python train.py --d_model=320 --d_expert=176 --routed_scale=1.0 --lr_router=0.00165 --head_dim=64 --rope_base=500000.0 --init_std_o=0.0 --beta1=0.95 --decay_shape="pow" --dataset="wikipedia_en"
Below are experts of layer 2 (counted from 0) of a mixture-of-experts language model. Rows are named router (the router's row for the expert), up (a neuron's input weights, with its number) and show model dimensions 0-79. Each number is 128 + 24 x the weight over its row's rms, rounded and kept within 0 to 255. Numbers have three digits each.
After each expert's rows: a language model's description of what the expert responds to. This comes from a sample of Wikipedia text that the model never trained on.

# expert 3
router:088125140145124100166116098170130098153130131153133122182131159119187160121155138101135098100121145181178114130148121139122127118121139160135124102107107134162117145108155099117094128164147167121112130125139115161106104135198116089118137132
up10:150145151149126152166108113136131102108118157193120147118083176137098133135107112166117164133126173121126121112090101137090152163131175179162137129092134141126080101136093135128104124071141133115149113139073116144119149118154147156120099141
up11:131110088140115082118120142151097096158175128151135123130124114120166092115139178125133124123128124124121125077093087121138131120110130171080129163129122127173143160140125075088152152154131134101175080130109135173128136117130124118100159123
up12:141121114143172099141148185130105101106131144157103159135088138124155094153136129129121126093097071085130150144126129078097174136142153175141103106135121132126131106131116148090111122096138118126096152098071165145132134169128137142139114111
up13:153091123105129159155161167132147109141161106133120119129084140119168112136158166095140177112135064133106119094126150149167122131179113134163179136176135128150148172109160109105134099151113144083122129124133103140158127130139151114153114182
up14:160112125154098119128105152089166104131126121104152122099153119155131107131096139147107121152144127129111149108140123094122117118142145156069092158091132145131117161130119144118142141119078102127155142141134118083086124182140102150070123159
up15:163141105133133133121156181122115137127138148167169124148136100159139131111107136109135123159117166109099145096155103121148132118131141099140111124120158121147135163147166151105084177140159085099118120161109134178097165109139141181103141112
up16:123143167130124141148128144132119101125183134140126127142097143107104157099138112138120141133111174118115116125134094166139144105139135173114078138114120122134111144150148103132148133148073169077180179116121094085107125105157146089127109128
up17:074116119138104132145123148120145165114144155103133155098114140108110162127130140120112156119175099151124119177105164187167162125119151093115141136137122129087086145127096150141176134127132099114153167154119090160089108131138154162107090112
up18:112212129090120152130139131114159119114132161127119122096130129097124135141148063132108147160123132150136121147112129130100141086132100168119072083101124119129076157112136157130152167098150118163138124150111124085120138153147149117159151149
up19:113163113149100099113081127154137113122139092109144113162114151110117142119154099098134125101103094143088117123133118088167119123142091108147126178140111124102113190120160118166177116167125117114156126128109108150126112143132115143141154140
up20:151133123109130147129142168150141096150101142117123117137163105077092142109159132078142089123143116123186105149083111110115092089141113164148152134153141133109130107106126080143078107142127119135145097185159126164154137131159116110110125126
up21:138107145149147114111175076119127094125114134156183110189127110147130095104106144102147092196128093074101161108131145099108136168096131148097146128146122120127145115132167102093107110150156117163097144077125109134193115157153137090128128116
up22:156137086141129122124121157146170127147134134109059121099139141156088106143096126147133130099099117119124120105162111097115127119161105138122148154113153132097151153129156118145129081141111162098105098141078092083126105119125125094138116136
up23:114146171104122117131144147159161122112153135126171124130149127140159162144097156070067096116126135115152138137195131148140141132153135156133172128135109119147146141132158109145101147119112127123129119156104163097132073154118127094149095144
up24:156121135147117083122119103101138140154106128125185153124138119135122135103142141151113158081136136151155112069127078133157146144137144093137127120078146146144089125131101084118123159145091149109152124088117129077152131109150141112176116091
up25:136120088121162115140108123107132075117139115163141171144146150165151131125126117123140106089143107165175162153144105122082114150100118136125096155127162149094124128155098102162108165148152107149130095130092150106124100095149127140097165122
up26:123158103127117162129152114136131154133095126131106138136164132132119140154154124166119099102129141152129169128115133095092105138131156105122155135108152133147129107110163115085114117140121150098125106118114144118122139181105088113116142146
up27:109138105140116153149134122158162142125177164146156161157139138101142164112134110131105105114113112147135128157139113133119125154111130117099136127155139146135172132110131127145137122091123141129138129146103173095145188091153131170112123118
up28:148085167172129126116132141100098105161152177160177119143104140159144124117129092141125164108162123130156144095131159101106129126177142149094122123147097106090109142126118130129154166155166134094133078181123096118182159105155124090147124174
up29:160149109083127112136132133160134094158163106139122138176176141154121150094070149136175144142110160086143107113086131108092124125118133088170131140130125133130155121110143120089071134154094114114147125107126132150127121166103129135162134097
up30:149132105103103076149154176102141118175138129097160139121114120171119083111133118139106133126125106181176110105142097112151086127107113157145129112165141116193093145124123132102084126146112152142111139158091124125130112104119141107143124148
up31:115096137133121158061125127114116121135121092115080111138117132130133140117163182069139136105138064132113150132122121119088151170131102109100126107142138168110134121118130124132110083112146120137107134136137121150132156145132142096177135130
up32:101082110118068130135151176113114136178144092154133105114102183111156107161125108097123097114120114095130112102123142094124138098103157108112106165100127123081123145088136135120146145129122123156091138169133138109147129137124072116148113092
up33:104155104127121104142148117166151144086128154115142132137158149132143082161107077144116130093090180092114109149127130093157147157102190150154087127168148105156103128128116175072101114152176127125136137138106126114140136140114129153133161113
up34:101125138155110142137142163079165130117120117135067114166096097122165119104112136120121148127118129136168119120137129117131087113148124126153100122143137161102099112127146149149142145161113144153145162142154149086132133093148135124090137147
up35:166121092154132148136110101130178066120105150141134099129141119145135112091114119168121140135142170149172083143110128115085097140122095098140110154118143134152123168130123091106143079142162110130145154086108130144150087123133142115109149145
What it handles: Standalone numbers in tables, coordinates, dates, scores and page ranges, such as 2, 58 in coordinates, 82%.

# expert 28
router:099080110137129131141146113156121127080103080109138067117129117114107145162121098082129149133163145113111140119123129138153135208109114092121081115095105110139153073129155159130127145124141132135190106137120154147120095118106140134089102140
up10:102112118116094106206128141126153173120140109146146132178168147137153121109079120111149097115119204102152107137060130109121113134152153160123107151091148109101093142146131125140117164105124136121132110130123135133159114131132140148151071126
up11:131131156120097092105123100165124104154093177118134170156109137129105189098126108138098112108129142122117159093067062155136141110122132147127149112111133113118082087109162110122140109126148144124129128146096121129134102120085142188102134117
up12:157122080122099173142134171106114116156139121114177114091114090097121140128131166100078096157121147122143152138131080105092132102148094138133129133121112148127118159123164150089119138090120159129109129141126130113120111160150135108121120153
up13:134124126115086136121158157122128149112155153156162146139127080164120120127102114150094117134142084137143137137081088111093072087136124141100100113135116150120159129172116111135127126117102168092149120156121141121144138129102136139158104169
up14:139136125111135069129130174108106129117181160110148094133150099141137098116146109153095156144172109141129135102082113126144123142109103117140121107124144124122094115085110129134155110097112149136101125133096107098147114121149120146139102147
up15:104176134087143147165120152132078131164139170126134164163125147165141116151117147097136146138102156173137147085074131141115124143135126170133119115108130141112109105117145128103156120138125143135086092156145149139135141166128102136156186116
up16:135114118135147129131117150117158090116141080130133098156150137113138140132102134095146156137130135135123157112120101135067090132175128124088153092115115132135154154119124150105137081124128154139102131124108120110100155131136094156120111147
up17:127077176114092099171115185117140130101105132108113146121134094141145161150083158124121103134142132158129131097090121104092137135119102120159160126127169120132102108209158151133124150122129129095122111124116125123113125145119150097155152133
up18:122134129129108119092147132140127135118140126147182147104106134145151074092151100112078174128134119115154158128075133098124115141119082096140163099118119134108151136170127103172086127115154165082117127127121144099151151132099100109121134179
up19:076101131140113154152146134137097150121138109121144176116117077120146112144091138104116116138109150126128131098094090117114108157099104160147141129116119086116112114174125144106123130100083149087118114132090116126162124120110115157165139139
up20:097127138141135123122134140127161102133128156138119119122149149079118109074155147134133149129116143101134119153091137080112117097116140142119080135130160138140122166126125120131121122130161124131087111136115121109144132162145125162126154133
up21:186137126116118121155125147113144123093157115092132121144118155101145123101161122133148134114145116081125119111094105098101105145155106160117119094164160110121112137095123060110105079159138154112139175123124146097148125157190141151110121150
up22:110150128090119131128063145115132156089125106147176112096134101126103125108109122089147119148121166127142147097129112114078082133091152139151117107124132123138080152150125114141158097092086207109120088125145151110141119111121170106109085134
up23:146081136101059122091135189156118113151172096109138092116128136119120124105127116130121162108104112142120079146130149070095107156118122128146166125138115138151147140143101139122176092108132160164133117156122104116145114140152131115132122181
up24:166127135113163160177130154107154114179135130101138145127123113152134142104117148156117126130129103147121108119114099094083160110125122191122147101121113108133130149152147111121137145141133146125111136122140098127157122144083092130095175132
up25:129136115109092155155141128071152126126164167078130138159087122148091130101121105099105128120152132118148156109133107112126116140127133136117108126075117057146121144084166139114107106157127158064118113135140127124141165158115119135104101104
up26:171128117096087113144116152173124104167174127123123076140086131165110169122172098158127120100114113153088123120090125112094094127137152147147093148129140121156127138144125150125155125084131161178116116174099127095132124128157134153120127123
up27:109148146113117143126137157134106088113093112156128154123152174093128118084142114124129150143081118149141081131084091100112140135115157127122135165165138108122135136133151113154116119098107147144186152137124121087172153131090141121112146140
up28:126141131152086110167141158122131107128080127133145140083167139081149123170121106146093167104151151135137130121094156077105132108104151119173103109097132116127134132146162076117127122123154170126099138153108166109130138136159124126132091166
up29:166158163119117124149135134128161133150157157100157159113141121106164134119121131130075134148107140137126182122091129097080120087156122128141103106088105126084107114167133168150122142142123148105138135159131147120149125138098117108191138131
up30:157148125123108134138162128126104156143090128130110135128144162136135140140105140118123083167086101122123128124081090120100075128150115144136121100156128158078116120150141126157102148108102131130143137136117089125146114120126158129107125147
up31:162101091129149122140116162135120128122156145080149115151135135111143131124112118091108170102114152145143112065073113141097119135143094122146161103098125134130125141136139116150117112128115120115138085133077105174113100149165126115137126132
up32:124119143108100161127114120111162169148145157114109115107164125104130142136073120117111139112118134161151157104095135062118092158146118131123127120113125051124143139107143124130095111177116129069108137132104115130146134128143173115092179120
up33:112110187130106117130146163142169130123119116157142156125118098129137108111099072126145141106155152141122113155105076119083157111108095099153110131129111131127118106136170139160102064123118158105111129165146131141177107151143131113118171132
up34:151110151153119122106117169112157124167130121142128117164155084112141131108139106106089143106106124147099161132111085138086086131137113145139152089124146120131156104145090185109131148112170112142143112150141140110185121118143118127169114190
up35:135103150117109142140180142118140160137152145134177131178150102080148172121120136131087159138128141152144141080126051136111133135134102144152140087133151095133154127139130121157108145123126141150159060109097169121090100169156120131112157126
What it handles: Capital letters and pieces inside acronyms and names following a capital, such as PC in NPC, IC in WIC, L in B8RLE; also United.

# expert 20
router:129099151152152141104131096127120146110125101148092149115107153070119136080167126108106120153116117164102115108150124163145156151136151084096086162121130122168167136125109115139162107170130115129170177119079184110122165131111156173134109133
up10:108145084153099149159098109130147151136176172093138110142164113079119124132122107145096112141118142142114117130145138158144083190137101161149149145098093136129103140153133099147149132133122166078057094144127086163122120096120074147123130151
up11:165113143122124114102105134129131132131118116096176106157113091116136121132107111118102130142146155187190098077142081160104150150127106137121110145108121109116129086112114144140169121114136135138145136135119123117138131124152113115130112113
up12:180115119066124145130125145097127147110103126106165148132105102103160109099154124127167104126149134113160188120119127095144144132103128191094100111132102121136099139144142137125109086181114127122114122139124086135131099181158147145091068136
up13:127163114131101120111132170084156114123126141105085135096089152103181128120095124114130103137146121118116137107081105117113122151148106142148137120115119106144122118113136130098146145132127145160113115134119112114156150137158128137107136128
up14:181152136154139146143085123126139091137121144121162132114135131140187111096147136181121141136158174104082111078147118125166107149138119116103112116118107108114113111161115118132094137118120174130152128154130163098175133125135110110137160105
up15:144147142098092139139080144088166129104146193112149076163108141178136120058139127122141132127156128117146110097117069150136122128104148105123119141075164111156133099175116126141094133140141142075141161152165151115128148124132113092146147098
up16:130083095134102130138175147154122154176075089100156117145105156105132116111149097124101112084134120136149090067136110138143080127162133211175124119146144136097143108139129097111148153128148115082088110121100139128143110116133122120138145165
up17:149158099133141151129115137104115135130098161152174147119141120129112120157115158116080130145155121160152121099112101075097100138121145140147099133129148151106113122129068132150110158123134085083132145165189124090116125142149125123097174144
up18:124120114121142116104114088152149133150120146151089064135178066083134127110163107130085142122144130133154123117116132099124089131159083156128112151143128112140125168154111146130148101098092132107157149141149098111133129109123149179121155146
up19:109113129130088131121109112109127112129133117135141142132153158122129094096090165098124125123139141145135146073106128118088137083093179119134113110146110107117109125164133127146114152170123158102121124098172072111124116138148112121126125156
up20:130151131087160117125194129150126113147134115156132133137109107119166099110122145126123127103155145115116139099157130164085138103160132120145101121088138152136118162134146090095105142173077122140107095105126119147108101155191147155165162104
up21:136150105132148151143152149124127117117128128117129138151130153129130125163156133137076109130207137137162110120119169092121130149170192177152143129173122103133144159106097125126136119124101129106128105151138161108150098162127170138099164158
up22:106163152123104109150106141093126145120099171155169142105152132118123111105135132154123111163148117125135123137115103105062094095155124154112167119112184081114107100100116148111140109143111119124136164153130125117131172099145124160131139137
up23:138164108141117199155140130122121077106154141134148118177130171159131134122085097138118108166130094146138135143121129142110096144114110125151109116157142177143162157152153166104151130106072141121110135145167150091184079136139140106138080167
up24:083079151120154104074136135132123133124168144119128136131120164139131121133123142101057140159140129138112178107143091085114117161101156148125153166139140157166138128097096163127115098153100151129134086072094141068150124127162142121116129115
up25:182112141169096104107094168138142110162091177088129134144122120121156104132169095130123132123152086128079129147122107131085133129115117128100142109152138127134117143103164131105117117127150112127110143135142181079113122190127155135071094146
up26:128120163135135075122108133107131095110125139157124117128162147097171130141128154137144121105138145146166164120127079111124145167130176103117156121125160144106126141106100089144135127159101100063131060170150166071139165139130110160084140150
up27:113109104131131137102174166118126170116146141116126122155149091094120140142146123164081073121084093138094152133127185127076151091137195116161151136115121095154152155126114090120095133129165118115108116125126086084158155108114112177149122120
up28:137109156122171166150141178171102093139106156109121126131121150128125116121113114109153147120127156143086109186102108123125108104169158129092138067141142137110129117152150105169124126178072193156148130120151093128125162177135116129121084069
up29:119131123168098115063070167111159127121086135144128159100151118113130137123146121129122107118144128114135151138109148153104104134168123155123135104144110106155095128096204133122109080178135127134165068103125157132113109184137126122110088165
up30:074116158154137095092121167089183154136114144117159136126133128123170101147144189148180127096151161119134160151115084095099107126151133082120145160153160117106111163139143103116106117103146101130097120127158086086143168116152094171120098148
up31:109107164144098089137120121133155132125153163104132142193161125136144154174096148144125158145138117146126142120103170120093092087111121117171131092102113129166180163121094089117090120122098181104100099154126131113103130139162137098142111128
up32:131137095140133152135107155137141123132096145124127150151094155136156121108137118115124121096150145119138138131086103103123102153120086183133120092153147105128144135104126144126118154118107136101176139150138137103108046120144110154130139114
up33:132144095118103077118079166097146148151151126113078092158100147121095106135123098091120171128161110118109123197131147074126152133097158160130138103161158149130138153161098144136089127129129136116135102154120113191180144144094155118112159154
up34:123098085098062135157115165121063146154126125138139117176081110097129179132146169116162146143153116143140147121155098129125117129134104140067147124122110159100143105126144111108142104136116148101104094106144131093157084151089118115149112162
up35:141153154152141121141148154127085106113100159166152152129126144107128104146090141122138150084135111138143138136078138104125165131108126126153125091083097145121146124117172128137119156121144131104161093104181118092150101151144131119123139122
What it handles: Numeric pieces in tables and statistics, such as decimals .6, .09, percents, scores 2–1, coordinate marks ″W, plus States, National.

# expert 17
router:136144169141142138120132130152109125115077125112131130118140088118174087155113128144161080131119136122138143147137143124155116160097108105132108135143181118106123116141101142093101107107160147148120145110134109140126166112078136109154110129
up1:110099087143138090116149157138115128130171157085196091123082117114093105129142112095130099157082173130141102103116085101121133114143096159122117121132120160113095115134171134152143157166094143078148104187147166132092115111140159130106130118
up2:095093096108153131099080163124106124163128079100152107114124149102118116156113118091150125129114133129138128112116091126123110123145121199129104178153123099107119199108178086143142076097127162105110161136136146099147144099143110119169124137
up3:096123118120111132143109139152116136140168108132174118147117148157106171127138147124101153118138132136164141096125116104075145149162181148106155143152145132133135180153138118142160112125143152120135101140145118067133130144127106111094135161
up4:127118124137155110129088158133136112149140160182179168116123122108147098088048137135097141145119101146166124124108111144091117144153168100139156064136144104102137131154139137155143142169130131103139093125117127136167124125120110164181141151
up5:133125131130137106134166109119181145097113177141143132104143123112164122109131132144129115154107147175131131102068111083103121148101150111074123102103110166151125132143129124092084160126101158107145095134169140133091141105105151118141151126
up6:147108122109158129133106153141135119114158190136149145118137114092113139126108136079110135148102125135120130096100091087142110140136123088117136184089147167136092112139175142094120152115129160138094094166123154091105119124125097092130140156
up7:123105087120104099102102139110133120131115117122152146102139099158165139094147099148090140149114105142122100131146101137108091115140118127137131106103149127138128150166159124169129107150143143139135092142116133108088116139155143128150132167
up8:112121143098105134129121147130105172148141136086161150124080151110170126149111119105100136140145138114166160077072086129115102131163144102143104112127126109106131142133162149143129117122109105126156109152113120135137127127116136144152134091
up9:133136102140131130110106126126094147158157109127154123115155109102136092102109090119123116106128150089118135133090114137114112108091092122104141138118114145127110156123141075153121093158127146117153105129115122099118121177163147134131157174
up10:045113126139126132179111122115118131162170110102154163109115143141170119154113138131089130146125135122158123092132069090099128102124116102138122114150122113120087092167132127141128162103107158114131100142139137117146115170137107113114140124
up11:101123126138155157144142115122098156135129139138134158143113162077134132137139092096141125130151141140123134075112079095149160124113129125127126142130162109123094150128119105153127098153153130136130100109141110109148108135089144152125109096
up12:107115087108115136098120111148155123144170107129151138137148160089118123096119106105102128159129128151138145116133070154088109158113119126110096093111112097152117112089092080146126136155090156145149130125100143131125121187126151104165119117
up13:127120149090117116141115205121146105155143139135163134154153107142175129068165118112164125109151154108151120132108080123107120144136118161072145140089114128092097129110141113117125106112170138121096135169126135146107170137139131174118135113
up14:087079141101112175153153147108146112107139094105144100125149134113167134099142153124138136135144137130175144085105090078102079122121104111121094080112144131130114146161108123136112088142088153128090108135104151095106127136106138124140156136
up15:099151147084142154125154157148128097141167143137115164124084131156134156109141111111110090107127109121109131151128129093115082125120157134127159104118129132171104142107167117109173104125131170149100122119127146099109077118158166135131134121
up16:129095116153095167118113131110167093124103120108172097124157148129190117147124099090126117101160115114162141120106097106103117113139118149147129097125133131115134117109139110090090153131124078109093146112146140085129165156140091109145189142
up17:166121108127111152107169179095128156151144080139117118119155145103120114119071096107131144119146152106181143091101107062138113170127094179139119114144165115086138124118144066156144151180118120100135106146134119074148115142169129173097127160
up18:141141123138075105123119153113157093159151132109163161091148114124136126161136173133098120148126083106115167102120107119126143160144117148170109145134171151140154113163151093118115109157105171106127090110134097122140156083160143111098130098
up19:101114135108103161157111113104139081128142144124119147161096084147135058144114137119114145127153167112167152121097076056140126157133070159103103102110103114118144142169105112164117125157170101078146117117125126113140135119145122111148115122
up20:141104127129126118126124164128120114144130150136153156085124132107133072068110092147089152156144138122136122109107066100087108133157122141129149074134125149141129123156147143153143118112146122090132093132071112136156127152105125107140157136
up21:122114136099129092147099124127140088117158133092115150141142122137120159120147159102089154116171110145171156143055110124147129131124130126163129107109125109085113106128133159097100107142136149128129110165100173060180126168128110114118162170
up22:114132135121088126123089149102139120111175153153135130111156127100132117088121130112157077119082110091152117128093138075135105113109124164125127151122127084137135105112186115111114120137132202115125096148143130086127083184074133143105145150
up23:152112136157132165149111174118127146133128135120136132136157128107192123128115132102108100100094165137124178091102087126126115121104126140112119112154116134111106153086165125092097139092087129108086084149125126147112108137138144165087112159
up24:130114095145121113104130154145150122123165116155136128154116094132107134106137069122100164107102137119183173124140102111108084147121142118095088082117175097159130165129158153149145138126194108148103124149151144081139155102143129145128135191
up25:094145142089139121152104124094156143126142127149195119180113152106124144144134116106072088136157135140136151124094122113112135124142155119114113096105150107117116118097114116160089081154108156121133112152127120122126121105144096107110187152
up26:130107123131150145161130107137125140126152108103098136152120086137142097126101104157092143135125096157132122124087090090087129174150098155150101095092148104123110119108115124132072103139144157120127109124132107129111127160197109110121091138
What it handles: Prepositions after verbs or at sentence start, mainly in, on, for, at, from, plus capital Un starting words like Unfortunately, University.

# expert 10
router:154101115164154107108122109153142173135146115142132153091159106137162130141118127157130123139124110129118125107126127134126146136070128083127110101194136123087164130141152143188116135146179103155138105123136160129112118148104127129126126098
up10:100110100098136126145153159135162106153082082119136175110132102114151118134093120132107139109148115120109157131048097120084120149122112140086098104122144119100097173144115147087135104135124117114169077129101140142180112159145177122151118115
up11:138134138086128114131103136165089130105086109179089147139126110132130070141123114100120113100175154107142145097103106113091114145103115119162122112126129093167113099110144110130167122150136164135132132148124112130125092157146132164138140121
up12:159109116104169157169153169082145092120124114159136124162137129112131110114171110115128155164139140137118155126082077097073103125146122145107147113099110151130147124139157159121126129121122169103104131149125149095136109113134103148115169129
up13:145144124126132160095102151153133121107129128151133111124116139150150106138150134116094149118155162171149157118093109082095103138168067122094136170143115116120118122150112120133146152141117136124075069093096124107135158113089113131135149175
up14:137146130113131147115138175142142121119130126130121165152166120114115095107151117132138136109111166165151129091092112115089111133134126109116108126123134119103084123143164089125147067109110116116125142124133144107073135137154118140106088118
up15:109108186112101122123133166160127124112129151143167158163129120108100130106163092111132094115115170120149116126101136118078136177103153130125134093103123172087111119142209134107161122133144142138166111154129100117145063120146173123128117136
up16:114141156122135117146127102114111140066145097168160125166139111104123094111112080088147112116170156141147146099079090120112126170137129122167140129132108090136085145145136129102135148124110160079125103141117134104139115118119114185128125147
up17:087147107122110124109162138187109110114156127106174160102133135065092127122174104115135117095134126105122102102086106125095141112167107161125087132112122089066125142127168116143149134139147100087099091133092143114144088142126093096112168133
up18:131129149096134117134114158156121157145159168106128148159130074125149123080147113109144126110159139139152143081073112117076132131120147157120123137116124108116105119123137117116136155132119110084121099160149110120143120144153142141132173152
up19:139114158104126137142144159155173145112086147147155140157165129111150113147148129106148135147115112180101173089095119121111077144120130144106119100076126135124139137119124154130126140110104140085098100126117137157143162154124101105136132096
up20:107132124103154130144115146140115130101095152144176117178142151051121140139162112092115095089103167091174139121131141110138152130174141099114083124094128124123143184149112101134162113131125163139109137153117109133147142123145119130130135098
up21:114125139126104115129126166133124130103120146136118132146123143155120128162155080115147131133143130129135139071154099087136093130144083153105128098102084115102099116099116087120096072129167151170143086145117118135133160116149104132129158135
up22:146135137129147151140153147088108082152151096126142141114146112084109101115153106121094174189122163120160108073111088094096159148095121148136140140134162087145131136118147166124141151131105185103153088174123125174139138112155143177122124158
up23:124126068121113133091124157135140105158124139130127105107134129125114163127106126109096123119112111138132162130062142088106102148128129115128125136131202118080111171140162104114184096141118122138121131166135139143102149161137131139165087081
up24:129130076135085126130137157133146120176126100121135153139171137050115141071112115073075142090143134139147167108086141104117115112140070150132110128118076120105124120124134151130145084113141124141120145186135146139141137154126165103093158095
up25:132140164109148106155168137170129132129098059170151124151149134125097133107120113117133076113125139148125104098134121148081065128173128164100115124103138123117142098177135145105130143113107139102102078173123144087146132204153145111135162101
up26:123107114150106153121132123150146134138083110098123178124111083125142101132151126085151138130158159170109119132090118099122142159099112154158098108084093131133110150166084082137124136157082157120142077115121121111153111115128138113119119090
up27:151118140115099160114118163102120100105135181133138110144136141133142161131182128074104151136139154106137128088123120102085132152144120133099150154103106109077096130133084116122145144126109128120116112149102067122144148161131120123094152123
up28:125100131113114140098142110084140122141076083171127157167112132108130089128118102091156124118159079136173149126141101128096139100146107135120123141147097104135144107162156148139125115107136168097138111161113088098153143185166137115108158147
up29:125144128130142098174177170120120123132129138145147114130173118115128142140106148105094167148111135135140130073120113117113118102074111134132127142112116127102124176090111101136110132150130157056159142104142120093159127094119194135186136146
up30:103151152101130150157178140155140136176134112110143148122147090155138127085158143120111120111151155117096146121106091085051130169139093144148128127115092167145143133169136102142180125160089127085150096166141143107131122113140134123097161125
up31:151123137132139126137109146116150119120128124127151135168096090090158152069133112123116115090120170177114108094112088118077141151112096156090148157158130086103118115123145129116131119142126147131122099138137099102152107161147120137098166102
up32:097133135120098154113132152156129132169071155131152127096163119083139111151137126110110153103107127104146085124124122109144123138116116081118124087114119169130131141173125098124160102153152141099129068172148143104128110167139152129124184141
up33:121142113111137106108148128153145109120162154149133155136159129106092117116104055128123115148126132149128162128126091088115096101106127140122141096131124119098135189158162090110143148136143125124131142110143134119181109137105136128144142097
up34:138076121084116114131150127131118127156152138099164159130168128133166111143085108132134111130157122105139142107104121088087114119176120157090128158120117150095134167171151146103142098089122148138150092121137156130140132113157151131150140139
up35:145099128093118099161127156118137101094146165113113113137132097123170137111134100106126117113138148195145145140071124126093169131122096131115155055137122149144098106133142117098154142093139155127142097104124190103134098158143144155091120109
What it handles: Zeros in table cells and hyphens, slashes, en dashes or apostrophes joining numbers and words, such as ISBN 978-, AK-47, 12/07/1985, 66'.

# expert 25
router:126126119091104145097117144166150141116113114153142093117148136139118129073107134135114158178166094103140134141131143156128126141163113082163120120160127106132155138106140114145093121104171107151092171102122095063178117097098127127125124140
up1:166124130144078116157131138128095136142102136116096148125134084121124116110101136119123155138092156146132143104124104146087128142171096123126128113131122119154128118137187124095126095139186104097176163077161118133160140153111135139095104134
up2:114147150108100173096157118097145138123129160112122169148142137138142139130112120160093145123118164140111114100112084140149101173148074110130172075119101146172107118146127120145175122091161125119142102157088087146135114178125156136125084115
up3:141131128124079103091102123138190101090160126114100163132149144127108142123135142110145188144143145077131102113105120119105106130181110192132162111130115123161116134128169115127175152130160127145139098141115133096130136125151152126130133135
up4:151147133149144152131123118115087102126134156122163153139128169155110099133113172106134117135127143103095126063103085157115116136105110142127176171124160163079108140148099104090147136153132089138126146116104091170150121147120135116120107103
up5:150122157157134127150148152148134168176122123110120108127120118093110108146143088121145109149091109130157157088095112081131119147130079136085131119081127137149135143094152072150133133126158133113135111153138127134133121166172107147157109162
up6:143150136162170149110095108150129129122102179105113144162125132110105128191143114084115132121098158111124128062132119119090089102124097108161175121146146099133138090153136124109149113106118106154130125093092157181096106128130149163107130137
up7:175146122089097128154148130079117101127172152100128137135178134127116140115173141147100135102136145115107116121082109149115156134105145157154140148072132153124131130141132121160153153135122157125117105139083134147138102132130121113147092149
up8:108189122145117104120096165105158169160121169134077143144167087146095089196115117139190130102161149120130118148067152131136119086090107172147113115106122131137146113146149149086113123112108151105138093166100113151154096112110131118163168126
up9:091161114124140147118155143102114127166134175146116114143124115121129096095123087112114142095109130129136110100129100207125128095132127126161115088131113136118115138138111098145117089149108129092105106140107142124178097069148126122145152135
up10:144110122137106130112121129139135110135106154150129113133114109135121162093155141097120117117115113136147100107176092102120150097120158119116109121136150116138124177126126134116182102186135152134165111122122179137098095155163113106131138130
up11:123153144104140120139158138118153099157160150159091138104165127116140190145124109125132180151156124163137112134135120042168104072119101145119114097138139137168124101114127143086121159139134137180139118136122124129098188137167123138114139127
up12:130130142144085172198164109118111134131118119105074126133130105090101140103155167111118132084124172142103102151148140104120141118107135091140136172085104118173122085122137134168134108153141144129126127116117138150080157142161111155104093098
up13:142187101094088116139141111111104142119133145123087153118121136092139116123119118140124155115147126109124140138118148150115099155099113134109136111080113100124105122109086124143154135122119088157165120105107099134112149136131141176130105150
up14:155160145115134128114113123104109107142175152094138111171134121146105122118154172108125152158141139151116169104106126128125136089152114097118200118138136144119143180170142100143120145113103138115121120184134118125111139140140121120164179134
up15:149159112148149140105130156130137139127119084136141144171147108153127115130120125130108156136123130123144109136109146093138103137091117141141096108124105141104144136153098084134138155142096177135150093151093135096148102132125108132138166186
up16:136171093109128181129145114118122093144127185104094121140130090102132136130146149125150126083147167134112161092145124081142128167134152138086152118072145142085109149157115128131098086159104127139112127142132131101136113129137138089098139159
up17:129110087136107149105150112126134151151144142096156111117137153120125135126134145112148171136118096121172138097139129160092107154087128100102146082117131078139120160156103125100115186148139158101107122122136127127119157118118122153128118140
up18:133144163139130129133135085130133127112140101139145133165151118106140124126098107148129134177127171094165158121121115102133117161122096116116146196145138084106108132135136148126116109126090172168126091134123076139118069138115131154085149095
up19:154168122098163115131119137127086088118105130158118154135079128086079137121140129106134112106151116127112183107120153141120090105119120135106133103154118119111126098160127108156122140140076146116151098160126094120119120125113150144148119174
up20:142132132148066150147122148131074138132098076115106160141132105119106128154113122126156168072109112161157157113129075138117092120094145126126141098099125117127112153151149091189139126200153163117144153163143122121115156165136139110145144145
up21:131140143179124128130124149102117148108118136145122131196118119126116096132112121186122138131134147153127137139082110103129143146130095160091156157121110128118148137147179175090126173160131140129114131159136092109144150097100108179126114112
up22:165185094117133116128126117089110123116163131120111122140132110117151149130135116144094135109162102105173075136082090099096143115180136187131164127126116161115096113121135132114128092141105152147164078125126087134111129145141094153158148086
up23:127123148124124115166097154198170113126121159107128157108101107122146131163124173073138143094118106111129118130115106108134130127108104140096158140152131108117146133172158068165083147131155138111107116123127133127143175121109108111160133148
up24:159129126142161141119134144086126167133164144138147125151118163124128118132124130122114139093131121153114126107099100134135130142145141141135169158124151131114101129108137104156081115124100087095141124091171166136109141159124121099152134172
up25:138118097147131157137108142123095153106143151121119130149121078092091151136120083135093148110133139128134177163110141109103091118151118093135099101118090134136079107138159101100182078133142177138099094152107121162115129163176123116109142123
up26:113117184137177116155111086115112117109101117105104134139127167111085136111122138081130123128163148126135112148125110091153165121143129097115138135120123135178145088129121139178133115141119130125130103104119159142098120099144120127145132072
What it handles: Single capital letters starting a word split into pieces, usually after a space, such as J in Joris or Jaguar, and heading starts like ==D.